{"experts_per_token": 2, "d_expert": 128, "activation": "gelu", "routed_scale": 1.41, "balance_bias": false, "vocab_size": 9671, "norm": "layernorm", "optimizer": "soap_variant", "lr": 0.00385, "grad_clip": 2.0, "batch_tokens": 65536, "train_tokens": 339100000, "steps": 5175}
Below are experts of layer 5 (counted from 0) of a mixture-of-experts language model. Rows are named router (the router's row for the expert), down (a neuron's output weights, with its number) and show model dimensions 0-255. Each number is 50 + 10 x the weight over its row's rms, rounded and kept within 0 to 99.
Before each expert's rows: "raises" lists some tokens whose logits its average output raises strongly, later layers aside. This comes from a sample of Wikipedia text that the model never trained on.

# expert 26
raises: "ay", "ore", "od", "e", "rist"
router:51 49 56 70 56 36 39 39 50 61 54 31 58 38 49 56 34 36 42 42 38 40 66 54 49 53 51 35 49 61 53 62 57 54 69 55 66 50 40 28 37 41 41 39 37 48 51 48 58 48 51 56 54 42 67 57 51 61 57 52 55 57 38 43 61 50 46 40 50 41 46 57 47 47 61 44 50 53 60 35 52 51 53 32 52 53 55 53 61 62 47 64 48 54 67 53 44 51 45 55 47 66 54 56 47 38 36 53 57 63 64 52 38 58 32 62 71 35 54 51 54 46 33 50 52 51 42 41 47 49 59 61 57 44 63 43 58 48 52 54 58 40 55 26 49 54 43 41 47 50 56 52 54 53 43 49 53 31 49 44 48 40 67 43 35 38 47 42 58 51 52 63 33 54 45 46 57 59 57 37 63 42 56 63 51 50 62 50 58 31 48 67 51 66 58 26 62 37 73 44 45 39 51 63 54 51 43 52 63 54 51 53 41 32 43 76 37 49 54 33 25 52 51 38 59 57 51 58 45 50 46 60 52 38 36 50 55 28 77 46 66 72 42 72 71 38 62 49 64 45 57 51 38 40 44 51
down0:62 58 53 58 55 50 71 35 52 38 33 49 47 63 41 56 59 57 47 40 31 46 61 46 52 46 37 48 36 58 50 27 56 50 34 49 56 45 50 46 52 56 77 46 55 43 34 61 52 52 41 43 44 40 35 49 36 58 50 29 25 59 62 56 53 69 40 61 40 34 49 54 48 69 55 37 38 58 50 60 47 61 57 58 36 53 49 59 32 53 39 57 48 59 52 40 39 26 61 52 49 49 54 46 59 60 45 56 47 53 67 44 51 55 62 59 48 45 37 79 33 66 49 44 41 41 69 44 53 49 54 57 60 57 52 70 42 47 32 60 45 52 48 52 50 49 51 63 55 55 49 51 68 46 47 50 55 53 50 45 47 55 51 39 54 64 65 66 53 45 49 31 50 54 54 56 45 32 58 53 42 49 41 57 59 53 59 54 60 61 54 60 46 49 62 44 41 49 58 56 59 27 57 39 45 73 70 47 68 37 47 53 41 51 35 42 53 60 44 52 68 33 59 42 34 54 68 56 33 59 64 42 50 51 41 58 38 39 39 33 41 46 68 48 37 46 58 47 56 41 55 61 59 48 61 51

# expert 1
raises: "\n", " These", " They", " There", " This", " The"
router:53 48 54 45 58 59 53 60 52 40 51 52 60 53 52 45 45 60 52 45 41 56 51 63 38 58 51 59 48 58 60 43 42 54 65 31 40 52 35 47 40 50 57 63 50 31 32 59 41 53 62 72 36 36 34 53 55 56 50 49 64 43 64 49 47 63 45 42 40 68 52 72 49 58 68 54 60 32 48 42 41 46 46 68 54 59 62 66 51 37 54 48 35 45 37 51 43 51 61 56 61 58 46 60 53 41 42 56 58 57 50 63 34 34 44 55 39 51 45 44 49 62 51 53 49 44 48 54 55 47 59 49 58 56 44 58 64 48 36 48 38 49 49 50 51 47 38 62 52 50 23 65 70 52 55 43 34 58 37 36 46 54 54 47 52 59 64 43 39 36 45 52 44 28 77 49 65 44 60 56 48 31 40 37 45 53 59 36 37 48 43 51 29 70 34 58 49 48 51 60 58 38 46 48 54 54 62 56 30 56 48 46 26 42 61 57 27 37 73 58 35 61 59 55 38 38 44 49 36 37 45 53 41 52 57 55 53 53 48 48 55 44 53 55 55 65 43 30 56 38 34 65 56 65 47 68
down0:65 61 56 65 55 45 52 52 29 39 37 45 46 38 40 48 44 55 39 45 42 69 74 55 49 48 37 49 44 32 57 77 56 41 49 45 44 42 53 54 48 55 56 53 53 40 37 65 46 39 56 54 55 51 35 45 44 45 36 49 43 40 44 44 26 52 59 50 32 51 42 55 54 44 37 61 28 40 49 41 50 37 70 61 38 36 54 50 38 44 44 70 33 58 53 55 34 62 55 51 51 55 50 58 56 46 55 59 52 30 58 50 38 65 47 51 42 58 43 41 41 51 55 33 39 50 73 24 38 49 59 45 36 56 49 43 46 41 54 49 54 48 52 59 28 47 42 45 58 48 42 32 40 53 62 47 61 41 57 45 42 49 42 57 58 72 71 55 43 63 32 40 47 46 42 71 32 62 31 40 54 44 62 47 26 58 47 42 55 41 52 57 66 40 53 38 50 51 55 45 49 34 48 50 48 31 59 48 43 43 46 49 21 50 35 53 45 49 51 57 33 50 60 55 41 36 44 65 45 50 42 53 52 59 38 54 61 52 47 54 67 54 63 42 56 52 44 48 39 59 48 53 37 39 40 41

# expert 60
raises: "urs", "”", " love", "umb"
router:49 53 58 52 63 36 68 33 65 48 50 46 57 58 47 42 42 62 66 43 47 54 46 50 67 46 57 47 57 33 39 41 49 46 42 53 68 33 46 60 39 66 58 50 49 47 54 50 57 64 38 43 52 60 57 54 35 24 59 57 61 62 31 47 40 65 63 65 56 47 47 49 63 40 49 50 32 45 58 43 57 36 49 63 52 51 46 48 43 37 38 61 60 61 49 49 30 36 60 50 40 65 39 59 48 50 47 32 54 51 54 53 56 56 50 58 51 64 58 59 51 43 38 71 61 54 41 54 37 35 60 43 58 50 76 47 48 52 55 62 34 40 33 56 48 45 37 42 54 63 51 47 54 44 67 48 47 47 59 54 35 37 63 49 51 50 54 58 44 50 46 63 54 45 53 49 44 55 33 53 62 40 47 50 54 48 63 55 59 40 57 76 38 38 54 42 43 53 43 68 51 61 66 35 41 48 53 62 53 38 36 36 33 32 46 56 52 33 58 60 55 43 63 42 52 38 44 68 68 26 42 57 35 56 37 65 62 56 63 57 51 49 59 52 51 57 50 38 42 42 61 43 71 65 33 62
down0:61 41 43 41 23 66 68 59 45 36 30 57 54 43 55 63 36 35 54 34 23 51 47 62 50 38 57 53 33 65 35 59 62 59 54 49 57 56 62 30 43 66 49 45 59 53 47 65 53 66 46 54 56 34 62 38 56 51 38 55 43 67 42 54 61 56 43 48 46 45 71 42 49 45 53 58 47 50 48 51 43 57 69 59 48 50 55 42 53 28 58 52 39 55 65 58 57 47 40 28 43 55 53 60 60 50 41 62 40 44 64 53 51 49 37 60 47 40 25 56 64 50 49 42 48 56 47 34 42 52 50 44 44 61 34 54 58 50 50 40 63 37 58 58 51 49 42 44 48 52 65 23 45 38 66 22 47 43 61 60 56 44 47 57 63 43 31 50 39 62 51 46 67 40 46 44 58 31 46 51 38 47 39 59 68 49 41 50 56 43 51 52 48 51 44 67 64 53 55 46 51 52 58 65 48 54 49 54 43 45 43 25 51 54 36 46 53 44 43 67 57 43 35 60 66 38 44 60 60 60 42 60 62 54 65 54 59 53 36 64 45 47 54 51 54 48 49 49 44 49 66 44 45 65 39 59

# expert 55
raises: "ur", "ight", "est", "able", "el", "act"
router:48 31 62 55 41 43 46 33 53 62 32 39 55 61 46 45 42 67 56 50 36 34 57 48 36 66 50 53 49 35 43 64 44 56 62 50 58 63 50 56 54 53 50 41 48 45 26 60 75 74 63 34 39 49 39 53 66 55 62 51 38 35 42 51 44 37 26 50 46 57 32 52 36 55 48 32 53 55 54 50 63 46 48 79 59 35 60 54 44 44 58 56 48 47 33 42 52 49 57 51 45 46 43 54 49 36 53 62 52 51 29 38 45 71 58 60 44 54 50 50 58 67 27 38 48 50 50 43 60 62 48 52 55 75 30 54 29 63 43 56 46 55 57 46 58 48 47 59 51 55 47 46 54 67 37 40 56 53 55 27 49 54 62 56 45 46 39 47 48 47 54 39 43 58 43 61 40 39 64 49 45 54 57 50 53 61 49 54 62 56 44 59 46 55 53 68 49 43 33 56 43 50 58 62 69 75 53 41 39 55 62 54 44 58 41 67 75 36 35 60 47 51 62 45 53 53 42 53 43 55 59 61 43 46 55 60 50 37 34 58 51 48 43 51 52 44 61 50 69 52 43 48 55 51 44 42
down0:25 50 62 41 67 49 48 66 67 47 40 57 75 41 50 55 39 56 55 42 55 44 48 68 62 35 50 35 59 37 42 38 46 50 53 58 30 57 58 53 45 52 55 48 41 69 26 54 54 62 52 51 47 36 60 45 55 48 34 47 61 35 52 52 48 36 51 44 51 47 43 37 49 50 64 38 54 70 49 42 59 43 48 53 62 36 38 37 44 47 51 40 28 69 50 48 44 34 46 46 49 68 29 61 46 56 46 55 44 56 51 63 71 53 26 59 64 36 38 62 44 61 50 61 60 43 46 49 43 46 53 45 46 65 65 40 47 59 43 66 50 55 42 51 43 55 46 45 36 72 46 52 30 41 32 56 56 47 37 60 49 64 47 43 49 59 47 52 47 44 37 39 50 58 38 43 60 60 53 45 55 53 54 53 72 47 40 43 30 49 41 36 52 35 48 49 56 55 43 46 42 47 48 61 47 52 70 55 52 50 40 62 59 48 82 43 56 59 40 69 46 46 58 50 53 37 50 64 64 59 50 59 66 52 43 59 42 30 53 54 54 58 52 61 32 47 47 42 59 47 41 54 66 64 49 43

# expert 36
raises: " the", " meaning", " which", " but", " a", " though"
router:35 47 36 35 50 43 55 45 39 37 57 46 54 50 61 58 46 57 39 42 64 43 54 55 41 30 39 49 57 63 42 65 40 61 46 55 37 56 26 55 55 62 58 58 53 31 40 49 35 32 55 56 57 49 30 53 56 49 39 36 45 41 65 63 51 65 46 47 61 27 62 37 37 47 55 51 47 57 41 43 30 39 44 59 56 61 59 36 46 50 53 50 65 41 48 35 66 59 53 42 36 48 53 38 62 50 57 38 43 57 53 57 64 45 57 40 39 69 45 55 48 49 67 53 52 38 47 39 64 42 35 36 53 46 37 48 50 58 67 57 65 52 33 43 44 53 53 54 56 55 30 59 56 47 62 54 49 64 58 62 67 40 30 53 52 54 64 68 51 37 57 49 48 30 50 46 55 51 33 47 62 51 45 51 54 58 31 51 52 64 37 52 51 37 44 65 55 58 40 47 47 67 52 40 47 50 47 50 61 36 62 66 52 50 52 35 61 51 60 37 41 63 55 68 37 47 41 57 45 53 43 60 61 56 52 34 44 57 39 26 42 27 52 53 59 60 46 34 48 73 53 43 37 50 40 48
down0:53 43 19 47 39 69 50 44 18 56 44 44 40 64 60 62 44 39 31 59 51 49 68 55 45 63 52 47 59 45 59 67 60 53 65 56 65 41 58 61 61 42 55 38 26 72 48 46 43 49 38 30 53 61 39 48 47 51 60 71 45 60 51 56 43 49 57 38 56 45 32 50 57 51 39 68 42 48 41 57 64 61 51 52 54 60 62 45 51 73 43 51 53 39 38 46 71 54 55 44 52 42 58 52 62 47 66 53 43 57 36 51 48 63 37 47 45 45 49 55 57 44 48 40 42 53 50 54 37 37 53 39 65 65 56 43 71 42 54 76 57 48 53 34 58 53 37 51 65 70 45 57 48 37 68 49 36 49 52 46 43 58 48 43 60 50 62 50 56 25 31 64 45 50 43 63 33 41 47 53 48 44 54 39 41 41 39 47 43 40 54 49 47 40 47 57 65 47 55 30 39 42 42 50 46 47 50 52 55 45 56 58 30 61 39 41 46 40 56 57 54 56 49 32 51 62 56 45 42 55 54 41 55 59 53 51 62 62 59 48 56 64 43 40 52 48 54 53 49 48 39 55 32 74 58 53

# expert 45
raises: " others", " includes", " subsequent", " other"
router:42 48 73 49 44 33 63 54 36 58 51 53 58 50 43 66 51 61 48 54 47 45 47 52 42 51 36 48 66 59 34 43 59 66 43 60 42 52 66 57 52 57 65 41 52 54 56 58 59 55 69 58 40 32 26 46 45 46 43 39 47 71 46 35 60 41 44 47 32 48 54 40 57 59 34 44 59 59 32 46 44 37 45 66 46 51 66 37 44 53 47 49 60 50 44 46 50 60 55 48 43 49 50 52 66 49 36 53 47 62 44 44 61 43 41 60 36 54 65 47 52 47 46 33 46 64 60 54 34 49 38 66 48 52 36 72 53 66 44 41 67 56 60 55 62 37 43 56 49 47 62 57 75 41 70 37 39 46 47 45 57 40 62 49 42 64 58 46 41 47 56 58 53 34 40 60 58 69 34 46 51 52 45 49 56 66 55 33 46 39 51 52 31 54 51 61 57 62 43 31 60 43 44 40 44 44 48 61 73 47 46 54 47 59 32 55 38 53 57 39 41 57 44 47 39 34 30 54 61 63 52 48 41 33 67 51 41 57 55 44 41 41 42 44 49 56 69 34 42 62 35 54 39 61 59 64
down0:43 61 48 42 55 70 62 46 41 45 55 42 51 50 36 53 35 46 44 37 42 43 58 62 46 58 46 53 56 48 59 59 39 54 66 49 42 31 44 37 30 53 41 48 46 44 41 24 52 58 48 68 49 61 49 38 55 62 50 63 45 41 57 64 54 33 56 58 42 32 33 43 38 38 63 54 47 36 61 48 42 72 50 70 49 49 31 56 34 29 60 52 56 53 47 43 42 67 48 53 54 40 63 70 45 48 39 60 38 53 57 51 61 37 36 48 42 50 45 44 45 52 53 51 54 33 58 47 69 35 53 57 56 52 45 48 58 62 57 41 49 64 44 52 45 83 46 42 37 71 40 48 47 55 74 47 52 41 54 36 33 41 51 50 47 37 51 45 46 61 44 65 39 56 57 40 58 53 45 58 42 36 33 61 64 60 52 52 46 75 57 60 38 46 48 31 60 40 60 47 36 61 50 53 46 59 40 36 61 44 45 47 32 49 58 58 53 51 47 33 48 39 52 60 61 41 44 50 47 51 57 56 55 56 43 56 54 51 44 39 34 45 54 61 45 32 42 57 63 59 68 50 32 59 66 39